Below are experts of layer 4 (counted from 0) of a mixture-of-experts language model. Rows are named gate (a neuron's input weights, with its number), up (a neuron's input weights, with its number), down (a neuron's output weights, with its number) and show model dimensions 0-127. Each number is 500 + 50 x the weight over its row's rms, rounded and kept within 0 to 999. Numbers have three digits each.
Before each expert's rows: a language model's description of what the expert responds to. This comes from a sample of Wikipedia text that the model never trained on.

# expert 27
Opening parentheses after a name or title, like Saltwater (2019), plus opening quotes, coordinate primes, degree marks and non-Latin script bytes.
gate0:520516516528441558520484442500579511549475456506504559521438449576482558510402603553571489458628495585502520499555510502500562550398475472451478395500538541448504423563463508434480430465572457589570575501546388498467535463454521464470468448491422452492489469557503491539384516521471514458472504469532526445460509530523519487503494654469566533489533543454490464505609592492550533528558
up0:430507443508550480502430428452549479498540428510479546437438570450430496446580463461552469614517540548529456474454490487568476509468526540439552471457534495470492541571516529385460514481431485552522429440518457465445481502416427558447556514532483490470607476513540499553477409525555531525574451512484502594434535459519571532452492497439527491610602404624580458532451551552469473496506
down0:543525538480522570469469555457512517534465569489455548456493484508475628460406428589477525564438586499479531592511534570542499533588430539536432498552473515515521517565570457591525376592589450528493520486508472526518440417570507494491544469528567439525521529526474571446551462523577521558505527565521424471454461468527458541512528431404474549495540514446388557594532492575541464498523
gate1:535527370518480517509544457433417560473527478509575483550492489555524507478546531478459503515556509589465384468498469446490488543511571534509479450402503473460526452520463514577500409601501596564433509537472511443482491559573584483477521466594498535421494579597437471507488642458461489462501433548469524457515415432404451559403538530530542471475534520455512519559544521567549462531476
up1:508483396442558551423522565522465513491484467500525444565558489541486482507483495552509563470508447490399509561455471497489426496558502502438590442489438421479455437512436465533509498500426487581488549526520496547475409451527520424569515532478476448598625497513527586516487453539491518440538573527460500411484520536448448512424480538475505368602548450419464452474468478628471495476613
down1:509478447466539511521506441484613526544468538548486451534375472536494532439492509490471455455460592482489527457571501547489527674597394539437546373472488540512456458556525522520599479472475481485543567459521534455563490363443555470513495580442491536513566414525559420446485483488465459528458531501495540494527525526484480458416484373467457543504463512441476495546455502481500500500597

# expert 23
Noun endings and common nouns after determiners, especially plural s, -ation, -ions, as in names, publications, season, years.
gate0:496482510422457507545499572480455482492497584589488505650490501525554538496415514499413474516612542448484461489599491591532489546515438465469505443537573452442477416529480588549547557537460517498463471484582467516569495454455503583496527501469553560645522569596541475552523436511506475533470466479493521522506410391544503427539575485508506474607443418475528510573506471505511470473538
up0:552425527562551488494523443442438548432515523576552477439571549483486506534471537449499454551471438536547593473411428579509488518461515540482439494540569499579462478574448515463448468467449554544529522534392601412488472494491466474508532555515547471487541574440397586492458528474442527574456470477554483510614422455477589442527514426538446527429513585541578445468466522488507429572538
down0:499539511477500502588499548512536503369484453502502506568555594496542471479446476416525568510461551505540514485497520531493389558487432496508524473385467516413574466575382521496518529464473419565492556528536546384422533541474482507543422453532501412421540518397492536555440504475472455417504537371457468537546463556533545520563472599538491529452535471536497449423564554497487498488538
gate1:465496447474541455585526524429523428483499499565590463508517581593526542558549565443519433532518593570508612440504567441463512491504434464593591359505513528463518477501480478550461499460522444512378501576458575448476516434481437584474533564478515521500525532549517511554516515452468464486433494524487452446518500530542543446478423420488509522422468484437377578561565460446483515523469
up1:534462423504483439399485487478439497550542472438482456531511573527574540415518498462457473496496446524434496482523540510543451450514489485534466576482538533541495592424552487528512570518551402437445554547442492641516570506493486618427421531520400417518432495533511448540549541455435586529494533485527571548540499531506529472560581502390528457597563432484531454395507454484511497451475
down1:485554438520525500587490589526410498500475479416450598470604564426463532419478444520544559518550370474456428503453503469526510492507585566432507472499501500479489599493465542499548491515450523528551493500472500472489546597482570436471551434588596432435508458469516498486513470502400487486486485493471453445535473443474443484379452551517483503455505551464565507469408494531411541508638

# expert 0
Closing parentheses, quotes and braces ending an aside or title, plus %, km, mi after numbers in tables and statistics.
gate0:544530553455469528476618503456536459520504482472491449462396520468456485462419599555505465422548491495513517523337445440578449507505462501473482448483501544508493514549478469459449513509449493481475430533391478625511507512508514554474462501523521386529566536543506478538511517505456467575554334511439533576550531514404416470559486556541574442564418446483549496484482512517516490415483
up0:518519472490492514501375480510478466451497460483372597464532446502508505444517547452515498509424473402391437468533590598438501504550433525491571547477414551532518543443561508400461489550522464489530538515399510475558516518517446452535479501475541563424434429524525504495552619567527493506460479466514497423482500399485543557494447506475553566569526482611430617538461517533527475527474
down0:545498564564545474537431479478473495491453478530538447502548483643573484478485503504529569552423480494563406505504548481466483536510494488613417501528570463493532520425472503383473472559486459536526485572459443421611522540545410585511543394570611455449509498433539556438511469571581548493484525530501524522499474556598525507589523457466474524551457490472519497466596564459489418457516
gate1:501463471485418483546515549456519586568476512551464420526394418593539521444495492516513499448521554527543456465544579416519504546359503547483508489538517500500476437445535464467501423540596573472441431541450517479503460472519465574537537531483533470556518493518508551463344538486574554475575490567527609592497438497439477523520457570530534438477499573386566465539514472424523485456491
up1:627528450543573430495508464488587500516459476416460583594456440549455460452439627508499509507483458497483586499559481484646524525541523459579442463524473536420488483403521518576585505412486466429630473488494490497519506464526522470575505523463504529487460466504512528489472470563505490461549460420502445474493500513491370557519499569500479501542563502563505533535570538463482476414605
down1:519474520450577460594492463489489497517442480507580498568510458555420473430510520426438518483478456560417489438540431505547537533499425517494557479473391516521496493463469460470533611512407425478559484575486517419558522536534565530569487446569594545533492550532493460550560547517477477433485540488508432603548597440584380521418506530530542445565497506555504435469604486533447461495550

# expert 8
Pipe separators in wiki tables, plus colons, semicolons, slashes and closing parentheses in lists and infobox fields, as in Plays:.
gate0:525489562427497503564476576572486545491508509494430542516502458550523471486613495490522427440525429484450493506377505535522521512501583477496521495552521569450362458579464538569543588415503484521608504520478487430423438572543455542481470583532506395536547478575469495477482513477541526603464563517521544622398498504544531466593537472481501471428555535463507427460546481470513560461472
up0:444506379566509539608502476498516506449481507448473434543502424482465475614472431544467481597536526525510538409500516557472430572546538480506526516479475531500477452501522492540415538546465441523575468498433494580512524557459516464475459435423481431556510480540365506572470524471446569510490468487456493525420583510553563543523514338487561401497490463476506418483483445494471586548418
down0:535502435514519615442529532545529521494622494539504476425487421546409484503467504537472622589513517407521537506560472559477493472504516402573466521524542592523419539396548447473490534494551584507456520424463486513469547546497461456441559477494434468466527469553470403636526538501491433460471465530507523589499450519471471500525520391559506462531543587536530557485444583470549528483443
gate1:444550591463469475525517509520583552591477542533488489531591610576534544477482574488536493462574540505450522462437428499508566545477579508502460522537472494567430477543418540453524468511475548487529564527489488455497553587428521505453438476467472552478473463581495528565446435451511536538615345445592523457467489533504526434491503482464503503467589501481551554411547473473570639546496
up1:452456524434549436556569454574495532558534511482547444434480506442507493450476484565508467487496457561506492555565495464451456471599532473597509466464501464502614511576493498530529434439495512468496474451382544443490529471511543439604537458503533487566488426520555457375528528532468515495500514501644434538389511482448537581512450505605501483501491464523532527517412608583545456534418
down1:423457566477494370549515495536486405499516503384443476467438471514474530425469500527549455468429585576500458444500440461487376554608456468505570423505483526489490462514546485508533430436406557521524395468526576497545551554586602434539487463549541470549487494461460461481556401476479483499545515465483494578446449454501432527520473524540508531525487500468461479488472456629596524524498

# expert 14
Past-tense and participle endings and common verbs in running prose, as in discovered, attacked, letting, used, made.
gate0:551369600450556436507485479454514483481454443501505475519487576479453505515509490536518474400521410559393433382455478525443544422493401458512539493499487552482469519433570478441561468415384564512398466547434464477522525512405512527530574386461548518480530542523506459501480568491563542481476519472534495424506638505500457476522497525486588523537478558497508488536507544558502490416456
up0:460533480473427384524410560571514422490566452552527523480588411468474502528550509502380540470507449498523497540554485493473432484461511507519584561615435517496555461478520516461449450484534480536510574572443438489553390534548492456576572453545537504480580410402486489496572507420416504452519595492475475410509553579451460507466419557465492518540487502442484456504432475505556541550518
down0:465445523463534476494443553520545578531499540426462534560531477502563503533399463518558518552434556545497438402518442410508550434473521441550566541527566467450550613557492550522509586532559467482502567372479461487542539499383553499439495528498558455467534432536537462466519532481465493494556482517441525406470442420533550486556515465437532597451535440464515430405500548547475496610454
gate1:571560493488463477507396557525400518503464528620463533519424473572502543386518480381448499439525523532464540525535535546475517625455520526527515470504539456526435407460420542513552485479542472456482446526474408470428452546456420511395588478537508470365435497516442507524516482537490469561490526473546527598486460520475484538550483599498512570504459428487586482555439468546490506502454
up1:529530515441517482445474505515490406518377509445541486516600446480491466496493430492450515493532481529556430515526453426449500445524441585479529575556591602561435501467581463499391477514440500425526476473447442530441421539538519488394564469513520473445491488537500453405497574483440497549582456520468465484446453521426479529459480496566467577589537542483538473404594472513588531432438
down1:586492576528470548497526447531514564547505524458574462542493493508475567509485434402510477471514458509496587505457470484449497581458521553455528518487466518454510493522490451387405499515518455449397423476478460456459520475494466499562435510449513432551536650492538506539459422564425372616458534484590497540480427434433487582480513575419461425494505490482472489539487440542518591489415

# expert 31
Newline tokens after headings, list items and table rows, plus == heading markers and table dividers, e.g. ==Music== then newline.
gate0:501469469541437408476481458489552484533456524521515460610535448486471468443563508496481500444433376398473543509566354526499448540520492499491564517588379465449524483544486521602538528491509410432512536548543472530633568528534522521487433572547429511500548561518492436467480490530513528530554392492525572579525500592476502504507508539514530565506488523426486515571624467547508475505475
up0:443603465518490491531542507440494543543553429504497506484484505473564419510545503461460478566521470509441587466500470582440501574564521510518566538504509500462356517410569416452503497525546473471367532577512420516401513530568364528489622543498481516527586419498541467483505455529433511439527481493539452514571498464509532538488447467511495484503548512434463448380464505509510513420597
down0:468459471456490492517455517524518559536515510496533545525501464477542444601551477446482549432484596427464539549409541405438497489488476499469592567501485560473508456451477506517361582526507457484393546486447469554437539531587535503623504512535381558555504439467444513487495531492464512487454515539579444551530566497529468486478488447464483462651524463587506476382493466502570498440573
gate1:486449406460514531520435528494492428427560463578486466573497446487453566550622458504500405518496513477502468491442523498555490601502483413464577468559539449480467472518480449468431466524454506500541446487448561557486495526452451493586452418604438512498464518541548508532488494588470443460492439500539452503487487487435515405422410508560502570415367433503578463477532514512441473594588
up1:398463660511571535555494485523459445493598524500495488508437503429470516508500476531534432566505434505483477531501464442518539513499607513521517406520436538469425482543421488448424448459416524418475540492469516438501449526432497460501440422526418448521475516617518501544470477531475480506486588458550494417521507556543549574557415477523534554499433423467545380419510457523445444538557
down1:561531433488496416572498578448557554482530428487482565502490513478491469502505493470449486566456494454544508498597433434521438360533481535477414552569570519540473440487493447535588537406374516436493477509479487542449564465558441442472538543488465513511390438527528487488562462511544508589562520514584430482486505520493495530473527463445579542621489502546466505463524427450516486548360

# expert 28
First letters or syllables of lowercase words after the or a, e.g. s-ales, p-andemic, comp-lementary, alleg-ations.
gate0:510442486474471576488430521502522508541542503542491478475411452536456507437575554586475460428519505523570458474492472485419560610491543408570567542427482457534581489467518484530477501463518557527491657414516594604511455481454557577515430585558521594504531526488447458472458448460480507412511449498539478570509511434506433526609470468446545522489505596521491501420557422516476499477522
up0:479550500519436563397577573491504550473550477505584471496476535516560602473577507426412474510523477493529473558486413513502555498462539458464569578408541509530460545560484395513533461514457484418528513546600441613504489469545534464439493529486474548566543530468433436583425476475450526534521588505503594380499470582540481498458604505448507444538475472484484532488493403474500489423547
down0:430461494530413440491481421602548564447502470524521439450458509549496441486493483521440516377641571539468498449485495536567509557467568527511477551522497458447492523541449462495434535455487485603500485595465497483467465551395440520549495470609518494465494500451507473448475510524552574461526489584428430524584537502601473576501451452594449532444523535476492480541371521526443557546534
gate1:544449492430369513522457499505478470600527573423470479459500539526451509461469528510529516338506549536507527381488468617432560464510559493485513533516475472586535469654508472479538455508450476501430544415486475488512592443494573564498531558484520410533494447550502487528451500492497478479596522518475569510458629471542519553585470555472495496467502454456500586500476447522501458467583
up1:532502544448415550530487432539558491579449471584477470501464421506451493435447532569500542524485425456476494506507558506478498497447501542490482483567426531479519371482578581517523443544468607497492546400376431516523471554542505477495508550435540458447432470483374564547494508386540589389545560521469474504489555481525516455629528531544479499496517506435438477522488533567563558492512
down1:430576518545556461483542547463506474490482440481482604508410497452494604536533584500458466519503448522554483521515442457476430650533479514587464519562485548409496419478407485539434505456496543437594508607421502479527512615491533475514566527499436512459522507518476477568472420514459578461578514468612467488441496565521424404464465518456451496553439546477499480467520524490478488527405

# expert 18
Single capital letters or first pieces of names, brands and titles, such as B, S, C, K in McLaren, Kobe, CFR, Boeing.
gate0:515579565493512430537450485566527525508596428459507455489539487498606548440499481406423559441526541510493537566520481497509505600404453530563491426457516449464392445572492439474511528521544483521509459536520577521498543574505477512464418520534496582475600515551411496435405503519556451506512397521544532421554406481526465454557521356489460560447495563530464499463480483557465493467550
up0:511514480556547527451479519380384596401518564534562512482520574481467470469510578400532549558542431481483435582459477467439438593512517626526482521572571481549469561485570469554507438474519472553536485515460468478502538463421522523529571467539388519386521557405495492538416447498493510550559542466448428496565508575530549498550508458534456479566523483535515449504512419457468501497510
down0:579471408502566499571483543575566513454592489430437549634493421484490574540462500474509543518546469529483475508414501474624501505542473471560510516532534413455544513427534539416540490516474423545558513530429528497520490598523527425521495444550467556477518546532442498538452502493544515496498454455514520542439603490451514522482580528506510637482475579522465424579513551486511579627541
gate1:597550515533525570554513443501520490418455507448453423487486537515491598436577459459489554457518648485460538497460494486533524493497480471570529513521538548447515510489447424506569521447549462513528520422462519495501520527560594444507516516458633575429430518594531568460470498452534479455547434434529488549471501527512473414570626500565562481524411451548578591471429507509506572468553
up1:550509557537525442461456430520489465521443584571545498467450543506564457466534570499484512632583490484556540363477519473474486458520547596497503494466581483523565451494480394529428487515486450594576517444458497463458487560452492482545484576482481406507432433484526424564501495499393546529506534446581541511463491422475500518521546461543547632534470587458515450541503574468449501544582
down1:509522580504469567428498550419492608505608531431500448446474469446589506487553445547533505568563527454463448553552443525482523400476422555584476470445536500512511557530517510479525551535489547453522556437424440499555509486415515473477444447560531533539534510432473325527507548508505458535456495582444456527518468490495451504457601428573570474492456549510520433479445527499593436426521

# expert 24
Pipe, dash and === markers at the start of a new line in tables, bullet lists, infoboxes and section headings.
gate0:542519524504471508491484415483529497464385384512444491474487575501519465535411439429461432422476573533500567555468509515426528495488432514441455514549572570538508462521553579517523471520549573583524498404442506518494441501509461564588480531524408501416548492586409458531490537486489446478416378535482528508584568497537552464611549430523525486516479445466519491564525493485417472435577
up0:567524466499546448427500489491444432484456520534471575438433549456422566415562530535555515541544507479452627492542428463529539488548485408494570505579477522418460512438426534520568509481451471477469495383480448462587517541422457429429436503390536540483575493457479494545554480510433443506585441535496392451536484517551463520460499548463520447490523493557468578374510523564499513532506
down0:437556489448546496503514502563518479483503551511465535427462624589533458464441527486425413501501409443464489485393505600473495538626629449465604505571546425503433518539523553515545456530472458531476518431462516448566518665486500520462469477509538490550538443510526454467432427499549552596442515535530470536391490456545529472525519509423496534523496444531540508455544486540457494518503
gate1:459470494442528585513507518514459396455483448575524483455617534507542549499551498477515486618485401496502481385442483420481467533485514502383480478506564544501527456546448552476460457534523494488471553519526522522478514520505488528474528498528446578503484525552496544470463511450561558584503459479438434470372550560519419446469535590543517431430454406426555469445445417440458601551594
up1:502605466549444484536458491454500591475520553454499560503526424524407531485463473400511490574573437464503492517530501577501412513516470606456476478493483470509548567513504445516497474437530474493625590512516510588517379556390482539510517498545415494434534452528546418523566494550410491465514492417564407416509452466515454423483434444532481494453518489489475533475441529461437582416526
down1:566500554429519546474484508627399546465575498443522481535507402530466520432442572524404500487519479411506471495537480481563577518519475446496532470519518495498464485535516520483448550511453477463477441465496484447453505529582467506463480558447511373498431581534517528456377492413571554555456596404412572542508511490387614464508512456444439485523482469528512428558469543581513481480488

# expert 10
First digits of four-digit years and dates, especially the 0 or 1 after 20 or 2, e.g. 20-1-5, 2-0-09.
gate0:561478504493545596523517560425357490531532498536552507510504532434502490505527551499488463611494550438544489501469456498538550454481470414491546598544520342444467485429442507506455479391432474421530596541453511504477530487578525451511515489497524591553564533463492526508538473540563465478576477529515481477516426464544513571449414538514464494531615484557546477503499437591480448374511
up0:482481521557488472527524377432540563574537438584514554528488496497581454520464487443520461486541562532446508484587414547447545485616573504534506604487495424448492544557483628490540528433408442485501566556511518525538463413452483524537522477454540589524510466463530472471422462483523530499550491491555499516463441635415479534475447515462518532593545479561516408467572512485411553500454
down0:468529386544473388439470501599387344451475555450565458482474397548520510521476461434493546454474443484523566529518510445480574424560505548508417546497426561486482488577572427468520519526519544566492544473457533439444474381542449505498493520451372463488439536465537537575512541494531522541444480539471531527488517453539443538522506474497528587500443566469455512419451517516442509481527
gate1:489542499480432528450547470575401497529568452522543555551530396467514425466433493550419453537526523576454536551467499470510481515440547444537510422509541544557537507468475442579516513482524490588504559560441461418486466518417548485490483407537504579590516516491624431535435566511528532520509440587481565399500529473468598511607477446598512511473501506438441488549479496535542597504556
up1:503519483500458503516424565468515509519475474603421509494502521482619437464561483564467409607452494546403494531477496512536479559571541505562433451489501542441524527504463527569513513522495464423493471487454462510500543524562458432313432480413539549469512555529417443423481468591489465520522506487457510545533476453579487558442536579555488504493452505586495520543397464456528438492619
down1:521555511417539441520524516557416548466541458485476515563613545505502449396460498446446525495440580464456507462483481482481493477530462504503426565576489521411452461510492509552609513492435469432508439642427564459499631509530516537565471572492563561516540482482426511614526436528442433523501489464485408478487486482495524553528472513511413475603580564465452502539544480481488592528550

# expert 30
Country, state and city names after United or New, like States, York, England, plus endings like -al, -an in foreign names.
gate0:604557493459499494487540541515472555499386512466578571449534547594492440464543530529528456481490512456507478506474497518467419699473509590524504488522534470501518461514536546510434470524493502626555509592526336553479522503515489541532432446561506529542511445615489515467495514519498511501479495558483427529452430464461535520360468422448490509500434487493523504517547459556497504455603
up0:484423525530467501525540492555415551428572510487394499438515524495429394475542559455456517494547518542416490625620552523529493479482452442452442503492574516445513437452580522475432498468535475522466472527465444482489512515628528474522472481520572450560507499539524607572437497539433598528428576496546529451580480565411579421426470508502513553532457515456406550477500523522527520495470
down0:478416496477466487462417564424464616445527443430481498472494479454510411401571519473432482437512467486500515478538515383371465357527515505480519537602555484562538490436490547584399500483513565482394471533577508453487516479488493440499530412542499509485542420498480522517484472546425556425501518579517512541595483503501546443464510525549533465503530483529462596466508551537431432513472
gate1:507532479425533540481432539489404449501406448498500465574508493515519499441546474489615563597496524512408482469529508491512480518500474495552452502542612468518533526443580456526495495401417411482547461505438470444419534509316531523526539581477615488525527497564490549475545503393517442444499441522488506507462441480511512399541531422544511433445543531544503439516461448508424524451518
up1:560525549418514473474471500465505590516554493566489448441419415563460451531575573446495464516530618453582524518457562632472519466494516501549467524535500432449578535490474517502453478513448530495536513444460491550550419471444575458480446509473459517545576598375526483445533430477468503441487463403540461449534486568472533453570621476533450614547470442498511472468509461468565537501537
down1:501411466495400486543577507554517464513550530479473498525459471480520534453442512440496435459419536532507499496420463511474436428516512587543453428495423477547453479472431563485513509466524460535505576509505474563595472506412553490471550375581402541420533623491560452466550486539444520599524490516530520545575509552467543487546484509483480536509422486432555473510458467428509438373623

# expert 1
Letter pieces like l, ol, i, g and capitals D, G, N inside names and rare words, e.g. How-l, Mont-Tremb-l-ant, diss-ol-ved.
gate0:552475577473539523480478571455493473469574565465450592513460530430436440488479649488550504465522483497496531439541431449574475590544381536469520475516477508422547459530484527431483523374508557529455526493458531552437520582559519539469513447537595487527478486449476561415495554500587499524603525448493527406509530537508556468575411508490531485503431523548472560515491474419408497516598
up0:505509472531492517496511581484518516493590569510549464571443528526514509539588489488492482446526533487567488476529530520531514433505470444451450490475449530571444460425439548503561469535490412336525570443535439421565410492446480454541465403538507459488547378439519493469496444372492520519568450565571471463557451523401452440468429516487476569568521430444524465587462500555440495544514
down0:447536526434463463421554399511492487451532490441477589420500468511504433479544510494524500492470484456475430436559478566466529550488413520533425556521414535460602428433485462545495450550521488547495525449437540496479472514500516530423543547572404409536505510466476560358459498432484508565551497437487432566445399445445462541532466361455527526416484443537490575521455490510551460525539
gate1:355429439555494387590494457475536546515443505506471485549432512554497429518383504503472568467536501495499521507421478441511548648461492474448521423508453523507446495453561406496490513401463590458471520548539514456464505565517504500481477541477443477474446493557472532537460484460613544409435391536395543478499461557560562464509492595502557523437508475489510528510494520413469526491543
up1:498461573528559497572496499458466595539450389549503568466511606508571526511396525461422465572486455452488510530455499521476514493475559489556563488483387453507516486488573521472543535491419465492532441502461491572572381493523496568480492470520527567521549392487505518502580470478585605544523530576462474432443443474459563382516517426437469468590521440474509462583513545461462510498574
down1:459467456549463465487392570402508585579442542547579466446428481495534450518477536470507615474533559455496547434497507487529514473539534506496429513443485454459504486440456401535512512418535398504545572552437514362483479498524467557465526505486485551528561524388491500546455589468439481527454497564428485476460512513385549470427374467488436514504478555440455489573475467451529476547453

# expert 29
Single digits and spaces in numeric table cells, scores and statistics, plus stray byte pieces of non-Latin script.
gate0:504546581537434493473507567484492452528563462486432496514453520517589531485473496437438548510558469447494411465508452511520511564511499498509465470520558449513501518593536459459494512528505508498385583590417464552523493564501458545489474485581406476456463380491524525587567560524575561518490601426529519544502491512550390511601546440453491467477635611482433459551428483432483537469529
up0:453533585459487522529526512612477515583499481481376457463516574508577483581617557517586526501424589533485530456500409513585583489465583505537492427507457481544548524494507481525404474516571465409597566530484512439437538505577511564484455472482546513526554460579431460480491432509585563499524457508513484498500529525455521379573540480502540520500437512527484525467523473376500552507553
down0:420521388612534475408542500455472569466540613511501494537512490582512492536495444500509471626509531438509467476535469609488493508518583536458368563540450480461418538474565508507452423491435559571599524538419455436521527488522509551521472545461536546576486533541431496480388467422479456527530467517453540499495460482382473494460444510543474516543513494398447482527487588484499532489513
gate1:586513576475464518506399447620526524524481477499470494466542571606455543510495467539561629508563513446501394514562479511624537586537457520543567469487548445497523579526460511383494502496516561538571509467468499534453570494500592549448490499531522533482539480497446529448500536459421367503517412464549563501491549624488487464551508628494434512528488494470497437503487533494502524525476
up1:454472429543524414550510474471475546535482471500450511538462382537571492461526518466552430533457557549567495476549490531483455425486537490475497515525467489506477566470541496608499486573432430443579575582507509520424492469448461441490567586525535526452454476496561418560483534466513562439495459571491425452496425364535471401474635418570522546529473545519604490478489534548497434549458
down1:497471575462445481442480463491451528537488383416458502504441479463430562524494576473526514575538483584335480483449420511461423489431448450551482573431483542492546456521519554479441429464553447550461529530474498505411572440501465536483511504560478551532681450508529532508495438481533563438507499526453454506469473473482472521451465482522446457528562488545564461458578421553475454411437

# expert 20
Capital letters or first syllables starting personal names and proper nouns, often after pipes or commas, as in Kh, Ts, Sal.
gate0:457538582497589482519521490400542462530487466535484447477494437444555486467332539595494388470539570516419538526394558421640396505589444490426594480562427473552454501523538484583467496467442457517535564525554495441510557521522450464478526507465534457446513498509471486553441537462505511533528484507511522549464560483580385472522481514537483520496413501494472552488550531561521526511487
up0:517399494561556499546571552595511467439529526520545539533475485464459543499470502458456485563465534538592477485494527539526521468535475475431450518470470574438433476482449512475561469551459535503618448508535442479481484488566444443520660508450454487417461508464458418472611478593618407440507450399512558410465482529520457505498550467497600485540461555434482509548447492543462473431542
down0:525478514521385543572481490459561465426479487528495493445457503515474462555473484566429506511547516540456578473376502447450427469472525550520508582573544534477536552485528562501409562498441503448575484468522512379527484483545432574416472398454484594521507529539409480477413572515571480459557547555486442405488514567506541530433480401470540418438435534408499456484505537499473512454452
gate1:624558454411599503486435501409495531529580469441499429540474409505519507590555519497475473488458581515450604570496514455540523563554450520562490490384454460475546542485505512484573422522498547486445469459443491499526567555467549442545457559497464472405440460518498405470552555470545485493391557475481471454491532455547451451531530475445527510545574412523558507492521564594490588549527
up1:468520473477485571500534468474527533500430449452520493550493508506555540641518419521505489459538535543492521584485586429457546478475383465478540533531536541524524474526541572551576476463464477432534414495507540447502586613512484360394549531426375525547510542499514527519520501492520456445531476474516531474514424505532473428580609569550456471430453441469502473441542570549412533510558
down1:499542451537500561467484605422506392472528503442511484485568455416544558524477442459537482430476436567488538432418538559610509487511431532537500506410423450484525553480524550434481464476499563487570483515486500474540516489503513466523578464500530429409455457568469494581506501509511472430357488493449509458553550447515473503466591659424480514476584447508444541470527427500567540520562